From a checkpoint of a small mixture-of-experts model trained on Wikipedia.
Training: a variant of Adam for the experts, 435M tokens, 3320 steps.
Below are experts of layer 3 (counted from 0) of a mixture-of-experts language model. Rows are named router (the router's row for the expert) and show model dimensions 0-191. Each number is 128 + 32 x the weight over its row's rms, rounded and kept within 0 to 255. Numbers have three digits each.
After each expert's rows: "comes before" lists some tokens at least twice as common just after its tokens as in all text. This comes from a sample of Wikipedia text that the model never trained on. Tokens count by the router's weight.

# expert 108
router:168095083153094079080113142135120190059126077110118100146170119138134171139115099169125110107189220133153059057129168077100126142097086132143093162139136089100100146136150110163159128091195111122123129071112181162104135100100111154134107112159135152102148124150119094121103125119099160028144156128081161102121146136122159123148157147173157087115109109182129137133141138152127129177092117168127132153216124129082083199164173111136090128098149138162116117070167129119140122107081156128161105074064097115133111070109160131197101119126127178158159171122153137159107152105109076131
comes before: " of", " and", " was", " in", " for", "."

# expert 85
router:131154103170154145064087159116157147118137138119161064178055107146175124129138181108113140112144115141155117110116049066146081127123118133154191080079163132062137116137135169085143140112086121091164091106146130084112098122135149164127135091174194096101119136170149156094149117095111128120121133156098141095136143131125053216179124094091133064150155122140104119168121124057166079147127124155143117099157142167080113145162134087066127164124137173118158096125143091111131202113112169090123094173144112108112104141114095114104149091157203169195146154153106090093176137155102164086
comes before: " |", "|", " also==", " /", " 0;", "ical"

# expert 8
router:093168197096107128163190145081137098086128171162129085114141078171181146120132135117121090134128144149139107118147108131165149144146161081151093121118160082099127159150096090104168154147127079217171096181146162112166147122106128176169133147111125128098192160130108126092161139110144135114117139136154090152142097178113120114115190134146100179178162185160125126083153099140154117122135157075189177197085126119159139113137210188121135173182153138091167149126071188127188128124106192107153155141131202135071142166104115141101163191165118150135092120114174108160092129139139121117
comes before: "-", "=", "The", " he", "In", "″N"

# expert 59
router:148176131180123138070177086099126160111170153110131170098131118142096126186137114099067096085112177098076142159089111101167105107106130077117126160130009148089111135121152144077113076133082143142134104128120128143114191098089130103188110127103161155144143129106141139107113155134110103095074142116112136180090149160106144122062100068202133132119107088109092175125133098078125143096143109142093125116056148123114149131113158151149128115164147170072062129153122133113096166101115106173178136107123098106127079106091186151100215087123122109092177138141157184131196117146104165164
comes before: " |", "′", " m", "1", "%", "4"

# expert 78
router:183099168153093104122140158092201134075140092113160075085171070104075137135143031087137120130137130116135060117103114174115092126158081096087202113150112125120108130118083097191116135103091097086077115158151134149149104106117083155188123131123155097138152111060119099133187138111162092145104127145100129133169108146100094105135138127125170105159136096100111146121086115161186125152152122067122081144204107131139119096090061104166066140132166123085116068154138086138160102074157118159086123109104169169099121125108114164096114192076090117114081133102112140096117157134100165095
comes before: " the", " a", " well", " an", " his", " their"

# expert 174
router:162148080183104080191158153124153192129095155094097097168105124114071113151149177175114097070187185172210085110101102151040078079083125125121142120138125145121121153138105123136123145136140106127133140147139156115110202106103113160105094145133097134081113132191164128075151131081091108043141081126099098124148107117126117137129163106122133040175112113075187149130137104103139140191110092137118116153125103132111135073170153120167103157155124126138104162101152165111187152118134083156156124132173100086145130160130120193146148132144161116105166159135118186063150150133180103152
comes before: " |", "\n", ")", " The", " He", " In"

# expert 169
router:161115090124200129108168112125139123126137126189143162122151096163063101155143135169148174143179105112155088097089120152164102179115183092090090168106105106091121147138206139115099126128158123111140170106092107162160166095133169131133105196112161201091145088146184150077054150096132129134111144118139154112122068141137195117183100093161090112075137148093138171118158099111120167120160103108195094122070129100120124143138154165137128158095137089109098114097153120131115125051152117140161108121186063129166091140109106165157142036188131105145153069137147132151188113127103144141
comes before: " |", ":", "°", "%", ".5", "/"

# expert 133
router:146153166142168095138124098183142131067139155159108095157142179118075128136084176097139126118108121141170170142099165104127132112102081109173156076154127086140115106171175084122160143158159136186113155163140121076137089131125111121167128126087087112114181141121118062128118122160131123114153134077101133146095087133117051098215162194067170131146114159145057122138128113073125220158110098125128151106114129097123191137160123107160192141172139158098073188117069125089109191140140119166149187084155097133110115146124087125133151134129098110116121119075070164154124070115141128080
comes before: "\n", ";", " is", "}", "′", " 0;"

# expert 172
router:158112204088123147149146141107172164118115121111163098141104128105143112139096155170201112106128106071158112096136079084153132164091132110109099165103095098163160150155160112206127188146126122170143184098121157140152168165199126096137140111106093135156157108119156161156135088134046110162123129075099201114160149133167120112140126098163124146085096095111077080107178136120113192120132111112107127124034104121135148151128151076102124180073146117106160118135102111182143058159093203152095157120080184121182108153166123146142119144173120139146097095139145107139198140144104130188
comes before: "\n", " -", " is", " –", " =", "S"

# expert 121
router:117164157140088089125094105129131191114173087065124141126209111099137175140142162121138146100135127118107026082145117116098093072159072110119132117119131106083144175170113115085167103118133133148151136156103154178124153138130154104170137126168110141086111115161163161092179103156113140121104102174100174185082078136095044137124124139121103052105104123139104137127206110130168189169118151129127073127079141092079070150154198155127125150087150096156133056092158092135133151084072133112130104072095078083158090122156147113156105136123142139153161150132120180141143129142108144082
comes before: " |", "6", "5", "3", "1", "4"

# expert 153
router:132100123128091085164112154141188076105106103162146122160143155117144164124107186158167173155150139155164124136100123170113101107099138126129093160103099147143099170140077148056103116114075149054162125130153124062132141149116130154131111098168137168082106128136110112150078137170120147170114171179143139105146078146083175104099083104123151132140183109097149126132100110128125147170159093088122195095178120133159090138127130111150115176138131077062122143119151173049196211110201144125176166120207097097130143102105117136181118081147138170104198154141120123097067078143106137158
comes before: "-", "|", " -", "ation", "ing", "ed."

# expert 64
router:132101145181149146127109092131121112115102072192105107141137094132105097097130138139147122085138146100135117126176094083099138098156110109147129145105120135129099132175160142144134134092144084189089110090093168123082026103070117148124061068118101169098125135160150140114090151168134182095106092161104099134101136138117109162144114119107112066157182108128108092098133113123174144111145135100121126139098131065126060141220171138152106094124194154077111142041150136151106187087132166105117184176226134174141134122112083150132147119153091094130109157127151114086179141153147190176
comes before: "\n", "In", "==", " Votes", " He", "ing"

# expert 175
router:124115122121104104114132077152161204136143082121127124161093212119121119142041111128094107128137143113152162173178171196135125126152108133162092135189066146148163088138127172184127136196090115146144117137156169082183178138141107124179097090125150130114181091146105073101041128127154112132162085159153149157158147132083204087121130122183117129118106132075100078120129143119162069072127118102140128163140103141083166117121081167144097099093154107114146146163135110146066097119167161090112151101108100170124154156177126102137116130041121088126095153157119143071143171127113130157
comes before: "\n", " the", " 0", "The", "',", " 1"

# expert 142
router:086083073152134064140086163109118138124125162130101146098114085159148129105142153110128144141129153141123170097091106063085068112080148133125138119057105175104057141201142136085112101091148149066072100136082103081104135112112128126122092140088147142135185136154156096100175084121114163086094089169086178178110105121110076142138092110095103107088089115071135167219153138147137086220123138181145089136107135147113170128185120120060083128137138123116164089115079146155120181108156121095164098099124108106154146101173124087100158161139168173128147136131112081123118139110128156176
comes before: "\n", " of", ":", "|", " was", " is"

# expert 16
router:087166113140153107198140158138129171115193169103147172137130180100094149121166179131046127155135221156117084161070067094121118100140096078129146129118088125126082135118135140118144113145120170088168116109110153182149206098106151105144086126137140135100126109140107135035113145066113103106132126176083156182105142124084194153104125078175057127129105139110183098093163132123129124121111156109118152073113133134085124175133187145139123151114157148076138180127114122157101075165164115100157120135135105092116115072104120169111165095156149131106108152095177155142173081159165149181
comes before: " |", "′", "6", "4", "5", "3"

# expert 86
router:086153146081134122203110110111168042098091164105157077117090137085093100148076098207125148128113124157084110155058177072143142142116173113096218191147166157105135077127105163139104100115141154112094145158135131136119155128092099133135187105150066141110138119144095182116147182106113106179120119124123120141106152124131082133125119116104164103110107147193132070148141104070125128111083128121103129123155151120107105135114093150192142170117119123121111179144072112110123166099161110086085129105124136151094150102082152074143067228168135086115193121150096175084151126122147114152
comes before: "\n", " ", " 0", " 1", " —", " 3"

# expert 87
router:090171115097156107118122168162167109127154147135182158098153138156100114105146167179136171141136102118157136138102112131103101159106107190112124157175109098124129089188078146128130190162164173155085148113084089155093097136153136109173090135104198149154115105133055111099098118130131132079162103115082143159166118089139079115149079102135127165148152177094115130076184118157103148121091155159150082154086138179114092139166177114148129108076158143161126172150067095097139135107188085093187193108163130120164166113125181168114165168107112187090133043118113081159153154083135106076
comes before: " |", " been", " of", ")", " was", " is"

# expert 128
router:124061131145117102136186090204158105096169130139166110091098123117067079140141104139162177143040101087108155211178115163115128084146184135141071142168139174151193127108083116130139110144161146120114157118162087079143163121152141220085116108122134131135148141097121102142179129098177132154190092100125130125166132098149147079069136159134139101138186108155096094064123136118130143104189098158123141133168100130146108065117089169114138093187057145154144131090129178133139133083102113140120139126094163155126122139160169139191159167131095108151148135067141149099147134118114154078
comes before: " ", "\n", " 0", " 1", " 3", " —"

# expert 6
router:088142129157149143127136096085115152151110142113070094096133106079134125186085072112121112144134137118128118092127104130166129047114060188134114126108084138144113115144142123146110092120167117117110088104141147200154102133117206141206192140126117121069154166156143125094160124165103098119108127150145123064134087162113099097137142127102089055129198144128120162125170167097119177149138139173124158106131188145105071096119147111092091059170143165145164143148147103151106164122147071141182111186137139077147145029114165184162089146162150172123103173144159148118192148139135161128
comes before: " |", " the", " a", " in", " by", " his"

# expert 144
router:130123143074127091167130088097168141129098149087136098136122151153189108090099094176113140083136106133123128074138097064092131091093122178088115162179182163128154099166115109156076148107115060116134117109156138116099112216172091122114105114149149152105124172153163123120106158120135106108096129133102102102129116128086057129156179068149150174132161112129147148166070149099145184160158126134134131118132113163192140110091074154067182108176094138176109160102069109106110134152197162120120120119122176107103161164201095128105102183157126083229087094126089136122123138137165146097
comes before: "-", "\n", "|", " /", "In", "The"

# expert 83
router:111147182137136112126051089168177101133139110133139130108058148110129130157145175112162166142119139114119176091135130138127141106168133085136179163093145070089149051101083139119140060122117149099181142176118144219047165129061155199106100114152104102090092100157123179129180126119161097143128106149142173167144083140148090151149181126106174090162155158144132066180134110171135132172088142119094118133103161133125092129134184054141127142092092155107164171100120135146183121153173144114166076156084130100127154180115099117183099162135118157160134118151114133151133165168117144083
comes before: "\n", " ", " 0", " and", " but", " which"

# expert 45
router:111145086156181113173093123127161155087153159061081105168106104163094140150165087119129180098153107074094125102151113105158125067120076104108103061168144092134159129134124093079136127088106120154108194085121132126137116131135140151120138155163113142146110079126138114166071104162133078126133151122166121081165129144103122144095067069123091171162178119161114142211078126120115119193122124124183084088163182108088079102171144147137137158104183136137127136103119113030147133130165167102092160078163182125150152190138054136177146105115086145138131155111112132189097102091132139153
comes before: "|", "|---|---|---|---|---|---|", " Party", "|---|---|---|---|", "|---|---|---|---|---|", "|---|---|---|"

# expert 178
router:166127128135060126174131128066171137098090164144098167186136127132126081090128161142107104162104205159132120156104145200066097125112119115128177084137092135135179110112102134156143110187144155128130092092095156229135118157122146128123165102139159099135132123112038073153098163114145117064095163107123078135116122093124172117121131159101168135102136128102147130131097140110119091131083125155097141130137131148037147064135128142150110102107116071112128161076125135155061134140124079127172201078134151181165162101136165112119081128116170158136147132196121153090174155122125067079
comes before: " |", " 0", " ", " 1", " 3", " 2"

# expert 131
router:137162092141133102179135144134130207140086104127124106179121080130118135094085191125116127111156139180146134102088087055115073095116099097106130109105127119123084131148148126093152136088159099148144097059151162117089153057052139171152082135158150138107115165184135146077193123055108168121109121153149204088114111097113081167142165098085122021114130099147150153163151138106152119176141088140145124056131156145064138108164087123106110155150191123139089158135129129128167108096120146123176090172142101095098103112116125126115104143184122153128085169149087142105112191128110134159
comes before: "|", " |", ")", "|---|---|---|---|---|---|", "\"", "|---|---|---|---|"

# expert 132
router:125072160160136113171152137189107127092146130166153108142106072164124089118195140105158146125085129103065141187167148157172174157112118180106113126111094147165114106121124110135167126144126184126167104101145172045160152114172110133124112120124097098198135152153142118126129140134103132071119101102111123095106131094139200108077172190153141131126161087160070109031155093068079150086156138152196146147202152150085146113180061096147084128108152147148146137145108081105157083106164123145177120127132114119113141185205155145078131123147131121113126151104134109119170138164158079137
comes before: "-", "|", "=", " ", " 0", " Succeeded"

# expert 177
router:130099165135088108151105147130083117177106131101140130150023105077148096158090209141139097140151175079143096157066136092193083121159107134145109113082146129078095108117137126132113101098127108113120127166148116141042064088093145110126089062125160111140178133131158101081120154116178137189114182116089093143098113142143129151140052179108088123108103119145115117186062098104112088139114083122080148132105122093155163192127106063124089102109139127117119139169197159159137128139084095134168114185124140137108162123122084062127128165179084118094124168095149161108119136150122144114
comes before: " the", " The", " which", " In", " but", " he"

# expert 154
router:115103147123085085147116116198143106110208166177040157202140173157086149163073161092108102166131141119092170134164119110127132024115124107098174078090132105140105145143140140104148166115119127157078177150168153208087124149129149112108081119165162117178168132129105171147118104091144142119134126123124179153164137145163092141080124112097157120114179145116104125165146087152191089164164164139061104120093127125128136129122098106112086108084121159086134145120141099111142135111035107114195095157141121164116213160160116092113115115090118169135151139158118155122122141091072147121
comes before: "\n", " in", ":", ".", " by", " by:"

# expert 26
router:200158157109125098087095143104116150092089131122104165125127140118104129126084135111068129150186166089149157176147091094171144117128159060102092104100148155136124118134065127040143103137193056066133141147109078169110069113123179153145097193099175145098143143063071141115101161096127148117123119147149107156129115203144116119171126177129131124077119104166109156109139137146173133177082134183211092144072133166102184141119133148160125137104102065131137125126116126110182111100151104119154154175106172093160134165088165138143169087128128111112131162096102164150076104127183101140
comes before: " |", " of", ":", " is", " was", " ="

# expert 190
router:135139120210151166108141097150107127101091115059106147144046088123158105127085172058141176076120181115117111098098128071128142134115145068156141144174069107102068110135150138140135145137182189098160101169130103102103116115158114071121156135203152058156133154146134116096156156125070072142139119141083102090126092107078127156159146105121082110081152128146137123197136119080088124147134125106150138132193117110082185183160141090105127147086122108125109092110132164146172167141114118126122159190120194125116077184100121082082135142178094171130136137166154093099123156169112132152
comes before: "-", "|", " the", "=", "----", " classification"

# expert 187
router:163159116133151086118064136141117054113132138130091140050124122109174147133099139133133113147146181142129121184089131088132117148103113101122112139128076125112145143145113100194057116110105143070113096150135139096124185100122145196063128146096157140056167113155126115068169110124103137187158131098097144090082112093182201155113108158120158106130140142144169197135073089129096098180104134126109161134127138116214141159103132100121101144069115174067192104174129190143167174165118083132164134148129089128159131141104160118157049115152134092104121097148135119102098101146187137170
comes before: "|", "\n", " The", " In", " It", "The"

# expert 33
router:111118163173124108142081141115127162155134146108112167088136109135101100130073129133090100078155175132127115146118175056171094109109118131113121166066169141151069135120104125165116161106146101101176100081057103133107168110117102150130069124136116211100123101170142144078133092111073183152125127156112111094090172109127088107175133110096096121150162092175132110190140146157177212187171098149142093117081147079120110143110161129120078152084189124111128204060155115137153106101143067122175134109149110158106109140119107084108152115129149169167106172093139142055107117141195136108
comes before: " of", ",", ".", "s", "ed", "ing"

# expert 11
router:138134177157195154121138137202144055088104139056148144079102121146117099142125098142138165119099154122106168208161112115136151103153118110101088119110139133120139159147120145151140089160118122182119210094145156027091180109128116149101144099120089155144164141127113122150136177161123138120140123156105099139077100099178200068082135134085145129200128133128105149087040153133103144117108176179136117093157141144113098112148034178137102075086159126088120149117167116125106139131156155130154155143166165162147131112121175172146074149139167133150128148089090159152140178137063138145
comes before: " ", "\n", " 0", " —", " Votes", " 3"

# expert 88
router:135100146106122084139090192125093086140154144093146112115138137110142185119136142116104141103199122116153103188188108134139077175103181139104094067131156113116130128147141144117131088146051169119128106099108063113124106139105108206161160126151099083100128187137194088149137185095146094159170087086112130074098199136157140087149094116142097135095116169122157165142098170137094127145105195114080081102085074111108105106137094135125160109161135167095140120150116134119168092180203097148130167112114160134095183128082065129125116087104160122115105109175139147140180163177183118176
comes before: " the", "|", " a", " his", " that", " their"

# expert 115
router:094098163054100133097147115120168135042160121146155139149081143117094125121143109099173064127171125127198149124113167151141090127184145066133084151118131117195138106141084159105106189139119094136083147120124099106090174075102112117201106130146134137088188169150159139165141152100120192118192120156064120119099143117156149126096119156096128109090103155118163142135093114094160111099087100119125085081193098138172154157068148116149129115091154083154087112065123171174112161159125099141138144179133040134142101118112114148131182119129176150121151163133141146057140110119054145148
comes before: " of", " and", " in", " are", " ", " to"

# expert 160
router:137112194173127089154138161144115106167150143066134176121111141149133087130128166152088138110147095164150137090132103136159114112170123102191172156091080181107114122134178169102165110076195173142101125133131115168069128119130136161196096124176143068113191120126128126106106166120128174136121094140102101166147088092146138116118146082071149163136131075118117081130121113133174177138162178126127071135153089097074162119073132131166133186139114093132136061051095117077184138102075178124154124155126122176123048121143171138160125131096137096151077140114125125073160100094144154196
comes before: " The", "\n", " In", " It", " He", " be"

# expert 80
router:112135061159158194143139120126098100140098100092159110152110152111096067151121138122132117161148148103112157073118168145066099062138182087116097144155135085112124110115146156123106148082170139091137140130139110111134079131139163140143124211146164098178150074164136199130073098146116077109159124136163109115090134198133134067164144111157138087050041147086151115116111134126199082097074110099104142117153125106113139139133161147143078051064098089173099102128157099134065095106123119116126142095102110155118159116144093122127100088101067081095126107138124102143076157125144079073
comes before: " of", " were", " was", " in", " and", " are"

# expert 161
router:123119105157131149162123141072150197179214147150126086136108122115157059128167101147095110131150112115120079184134087077137195148087095132157098108150103178145161080112114152056084149086088125109110063121111077144167071123119145210099135174135155085138149113114085107114114101143137125123139202145133146078114132107169124170083057166120114148100133053112120137224109184141134103127128120119061115102147122077097109086136117085129121074144110099148132109133129143110160111139163166174098164141119106145154074116124135112156042128160112115159159127138096118148171156120138121111
comes before: " |", " be", "ing", " have", " he", "ed"

# expert 157
router:101099126142154072141158106042140148087142103178134130113075114131104148142142132116097161112081121156095148083113142185099161118162181136120135127113122139159139068152110092057065097172140112098123103100067211113171136162137117134135142094124115160164166087164067089123064159104084135132133147114147156110139099163177109113158150153121148106138161173199160128167064119152054078129135150138162128113108138158138126119149151167160135160142112110095140175162055118146133163165150057092150088177197164135114172070170137141124127162116131092113110070145198129094137111086139123133
comes before: "-", " as", "19", " States", " Representatives", " by:"

# expert 79
router:122146159100201157135099167127103201138104103171177092098116089149113205121123101135130172085117131106150099140152138064114095124076111110148114075151071161112139136142160154120115142159149107163111094115098144165157124116144154118132169162130168108173167123125134103156083159179140164093118139156105102160102170120170032141123133192115152142167085162152070121152151047136151130105111184147158170108100094146074161123146105111147181132131131110119181081063196119119130178112068139179111134162134121112156162131101039086129136074090171128105107083128109171107137105115153126086
comes before: " |", " the", " he", " it", " she", " they"

# expert 48
router:118135100137154079063125129115098132124117097134117139092200111145106190148207112143129107132164083150140029083100123143089144089043153116131124102133161121168114106140135139088141159112156159150090097099085112137162133082153102136126153125117141117144126162119123153123123139126151129085139181096161127101081070124112107095178122150123169147127103113113104112169163152138115177114137153112188000148111168094118090124141186157128154122138130174092123102147134074091164124112140127127157108089125009128100061151107121148136143129120148138098136080160135111133122141052181078088
comes before: " |", ".", ",", "ing", "s", "ed"

# expert 170
router:098106124082136145175068156120119081152166117125110097160102156122072132054104226104132133150096117169181147105108147140063123094138149121108108143145126106178127070129094155103089134083103101077117112145176141133119129090143158150086110082146084108080173129097148176159101183138101131160127142116107160148209129124089113157106096114145124136086114163097139202107120130088153087120080130114144108139102158171166133078076179077136097104051153174147144075088056106118128085097100145104109130107113106116159115169124090140090144074157145121139145066125106156157163201138164140097
comes before: " to", " in", " of", " and", " from", " with"

# expert 173
router:156168132177073123112158135112173134171075065100106157108131127108154084089120091099099166128166150133163133141126115135147147130138148094102132131088102065144094100043115105080093196064087160048130128168136115170106091110091136145176109105180149135118154084104080134131092135130132099149112122127166155088147151134094115093112148117115078134103186185124173096112079083122130152137100055125086127131188125144128087138148113103153154163087066119156138090057151111153187143116092153139119196227140051115188101169151156134123163126135141129141156151090158118137150131129120149121
comes before: " |", " first", " own", " c", " time", "5,"

# expert 73
router:079125088127132085180115156223120149124189119150154110107110118211089160061135085127156102130123112130131133067115150143131120096098088192149083154098075142130088040148115151102127193142115128175151110134216091121127053075140124126118158132125123144100126112090054104124138152120128144111163131112116145130131128142110074160108128158174088158159082131091128162083073115120132095116056115110085127196158134139108070131192140134168164118118097134121133104195123134116141156146157117155168146130099104135139153116086139121110168144091112133102196086126123103098162209132145169129
comes before: "\n", " The", " In", " He", " It", " This"

# expert 181
router:142121158107186150156122133099151088076104164111159161194089073092162132180130153147144102111087110119094113131100091103150150100131110163158112115146119112157131158118176149130094164132120136041144158136095163066109209120095149099112155150055177114168098126124065108086155133104148142208125097119036094111129103120128173107106148140124110108104130098119107136109103130011064098158243157089133134155105157121167157146132133137158108116110140180103117129116166141110135085083137189115157092128170146127122126132148111097140093112141118103143170114146156129097108164062114121165
comes before: "\n", " The", " He", " was", " In", " and"

# expert 14
router:085152131142142113125092076123136157106108078117129102093164144071044086127123111111105135055177140140095148099107163140145074126128145164122161141141141185159193106183068066120168137124055093134140105131180161176133129140174152154120160122098082132096157092154079190144110147130128089094105105098130147159106113132103148123169101130174198175105114127139138153117171120133134188136044132101156130129124169120149115153067058126151088159201124184155076107120094136133134132131154171192106097143106099190073133111079160157096124156141144132088096117110097147098146089133118085107
comes before: " |", ";", ")", " (1", " 0;", " information"

# expert 24
router:134138085133163155051144121138111101128114123158113143079169093061092164129161153089089081079198169138127091150095113137062134020074104162133113061127154128098149157101136156125082134111150167112099101192116124224123125164116154109150102160145160077150144074135114132092146108138149146091126132160080136129133098116171076112125163167118149143104138122105080128111110126119155123127127151065104100118162107168091109092109204126095171159129139111153159134129183135103157127126094084089156145097167091147121097121157096118156161106107147115092186113157134116067172093071059125171
comes before: " |", ")", " medalist(s)", " States", "\"", " medal"

# expert 101
router:196085094143089169102096144136071100164148124156168124148136129135173083067145142146086160127110099128111055113078132067130117146183122076127132154114113121118133094144153114112141084108113173183141125124129101120163059068115113113090103097119068203119148131157106132138106142153124133114097141188107079198157120148097102151133091090122155101155097083156140088144064105173117036144130135136151148101155175121135125149174125117084091114137169156124086065057084100136107092091168156113104058171100107101118090126131122136139176202143090136153139163098132151071091157134135160124
comes before: "\n", "The", "In", "==", " be", " also"

# expert 71
router:133129147138104175116145120152146129137148146144155203162139047123105122077221114119103130118111148130167109167131151131170145158143076086142111095157134095120109121100158131062141125107113085174169123135097153170063138117135160112101134135081139101120093092080138131140152151124163152090177136110126133128134143087165111066142144110086124135196070093087111131032039102195135069153096132120165118123149106183143130164132110190114118108134099139074114138109136181129130093072132113175153112188093145139154185129129147046059089095079160174144119150096112111115157097142127135113
comes before: " the", " a", " an", " not", " born", " also"

# expert 146
router:119115154162128115086080167148116059106128121122149139164198110140140125094181149115109124100166144138157150102122097166132125078133085140130125121120123097151110133143090163058048133110134162133158157106149135154160094098162156159157094173158152126136096179095177107190180147142167142152173102143128128132113167144150113136091105091144152188104137162087093092131130097160163108119159125103113077141131182166092201193108101084127107128105162140109132134118019139114175123094097196188101138138105087084151145221116073132192136099139143134062151170124159117153125098163119112083
comes before: "|", "-", " ", " by", " Party", " Total"

# expert 75
router:089105148124064148148154156132143132101158081116074087145152136157099096197083137166144156190196114127092141118102113073111109121125151150143141095138115088209211153080134088112130130123097119067164106096135156105190102109069121119168131126082148112088162122089198122115164137137090141193124192108140064093098083123113154114128140127066116119125141108176102117147159076072137142191076119147100138134109118062181172146137137121059156126107130101168124099104117134105137148127165101169098120132124128136154070081139074152092078158131158079107143076115163168096115113102120134135
comes before: " by", " to", " in", " on", " as", " with"

# expert 99
router:136080120094106150126109038141132122152144061128091083109103140124119143150124071084141119147184130099152136116121192102113147113166195107172149104138088174228099170160125148171092100113157154129160138103049123169138106169132124140090121117086133094163114127110120131112102148131132152167172135117125142090154079081149102086165113159149114132082115112110120081165136091124135077100148140161126147172172052110134130082130076109141144071145062154078114078170165125051068159135148079164150114153126166104106153100164116126143192134156101083147157117099117120164112142148122083056
comes before: " |", " ", ":", " 0", " 1", " –"

# expert 185
router:148189155082178081131119190165134127070166116130137133137084076118132159155137068142058101130093154181088102166146155118130129082150144076146087130094089071156146153100180124125096081121094127106129122098135167119126126121140093145134135179147141104082166115126089078146141090074029161114148139136107155159064126126143090162113158106180155099092157105089159129134082073065113139098098188151134186162116167102143140146110122129160119172101116129100088112101108172113178152081122140154144182095162147138133101144069178123117145086138094140134215151171133075170169127122137110114
comes before: " of", " the", ".", " and", "s.", " for"

# expert 70
router:160134114159054124149165139127131112110103131181097139135182132139137081048072156103089169088193084163125145109114143169104129202120159184120146100128152135109153104117099118094136123162148163206129118125135158180115153152109137083174083156105163166120109131101128139126129096136130209089129135120164116115159117082206162110154121115085128158120164050141123094085128161144142165150138085179194159136185113095206105103056151152136132125074132129116151065115112152106108131112160145132146194122145124121162193158129152142142150117152148113084078112091105100081168080127138099088
comes before: "-", "|", " -", ":", " by:", " time"

# expert 105
router:084100125145116140111123136103133135141171144092145104174133146126096080177163129122108146087123108166181123079132111062091090122209089069126157141186207089135153102147088131108133120079121081096105137118096155106068109121139104172171092156125166048098146143123120174157109158118125126143155173160135125160139122178131102061121126088178079085087127129074146130123134091107197183090100057169142127114147117071146080161132176129195121096082126128125102118114128118148176162160113114075138130114133100130135137112127140172135130077142134152148151197123093147091062062174168131096
comes before: " and", " of", " in", " were", " are", " to"

# expert 127
router:166163129106093116115082150134081158097179124170088169130097135148085117085094094103176132083146149159146120175148157097112117089116151111128141093149151159138152053067061127144090134144116108098145114095156098142054114117136145140106133149146097223117152125155098152161119128114094157159104169194113163132133101166114072080187140108116144144140140155115167182160143098165104126116153112084116138121089186188163128135164204054130166104145164131132177097097180106116153137153128111114072063184104096122124106171107160127109066101108080157136141163142161081178105101158122168167
comes before: " of", " in", " to", " and", " with", " for"

# expert 53
router:150086126150071156074108135168162076063199141165096141215127123105162172154120087061140170138172154092139104131189089143092158080177158128131109074161067171129073129131136077133136174193117153135171145101129121168125116158160119098143159151124190081141170127095129136178176149094117099129101115116087106110090127105159175081127132131086146111145101166160145126147171113156124190080108103108116143138126145139106117091123103163108111066153157184142126134174068092105118141125118076204139089151108129124125124099128062103114117160094104084157165146112140127168123106106079176129
comes before: " by", " to", " the", " a", " in", " for"

# expert 126
router:165095164101102132124169162181164177109115146140128125124090148145144151131164160124168197170071162143170128085111139091118147130083112149118171159181123193185078086139145111085114077083136109126111162154085158126151080122116129119096122112155083094135193139118098130175115166150155130163085110125108134129119138049101089096150162154105137161170067146141110103136095110130072163137083091121095102109163127101130120105183146134177085102121045126125114161138145123109101106113115082075061149129144129138128159220227145145119108032177107130130159147108098143109160135123095132124
comes before: "\n", " to", "-", " •", "°W", " Kingdom:"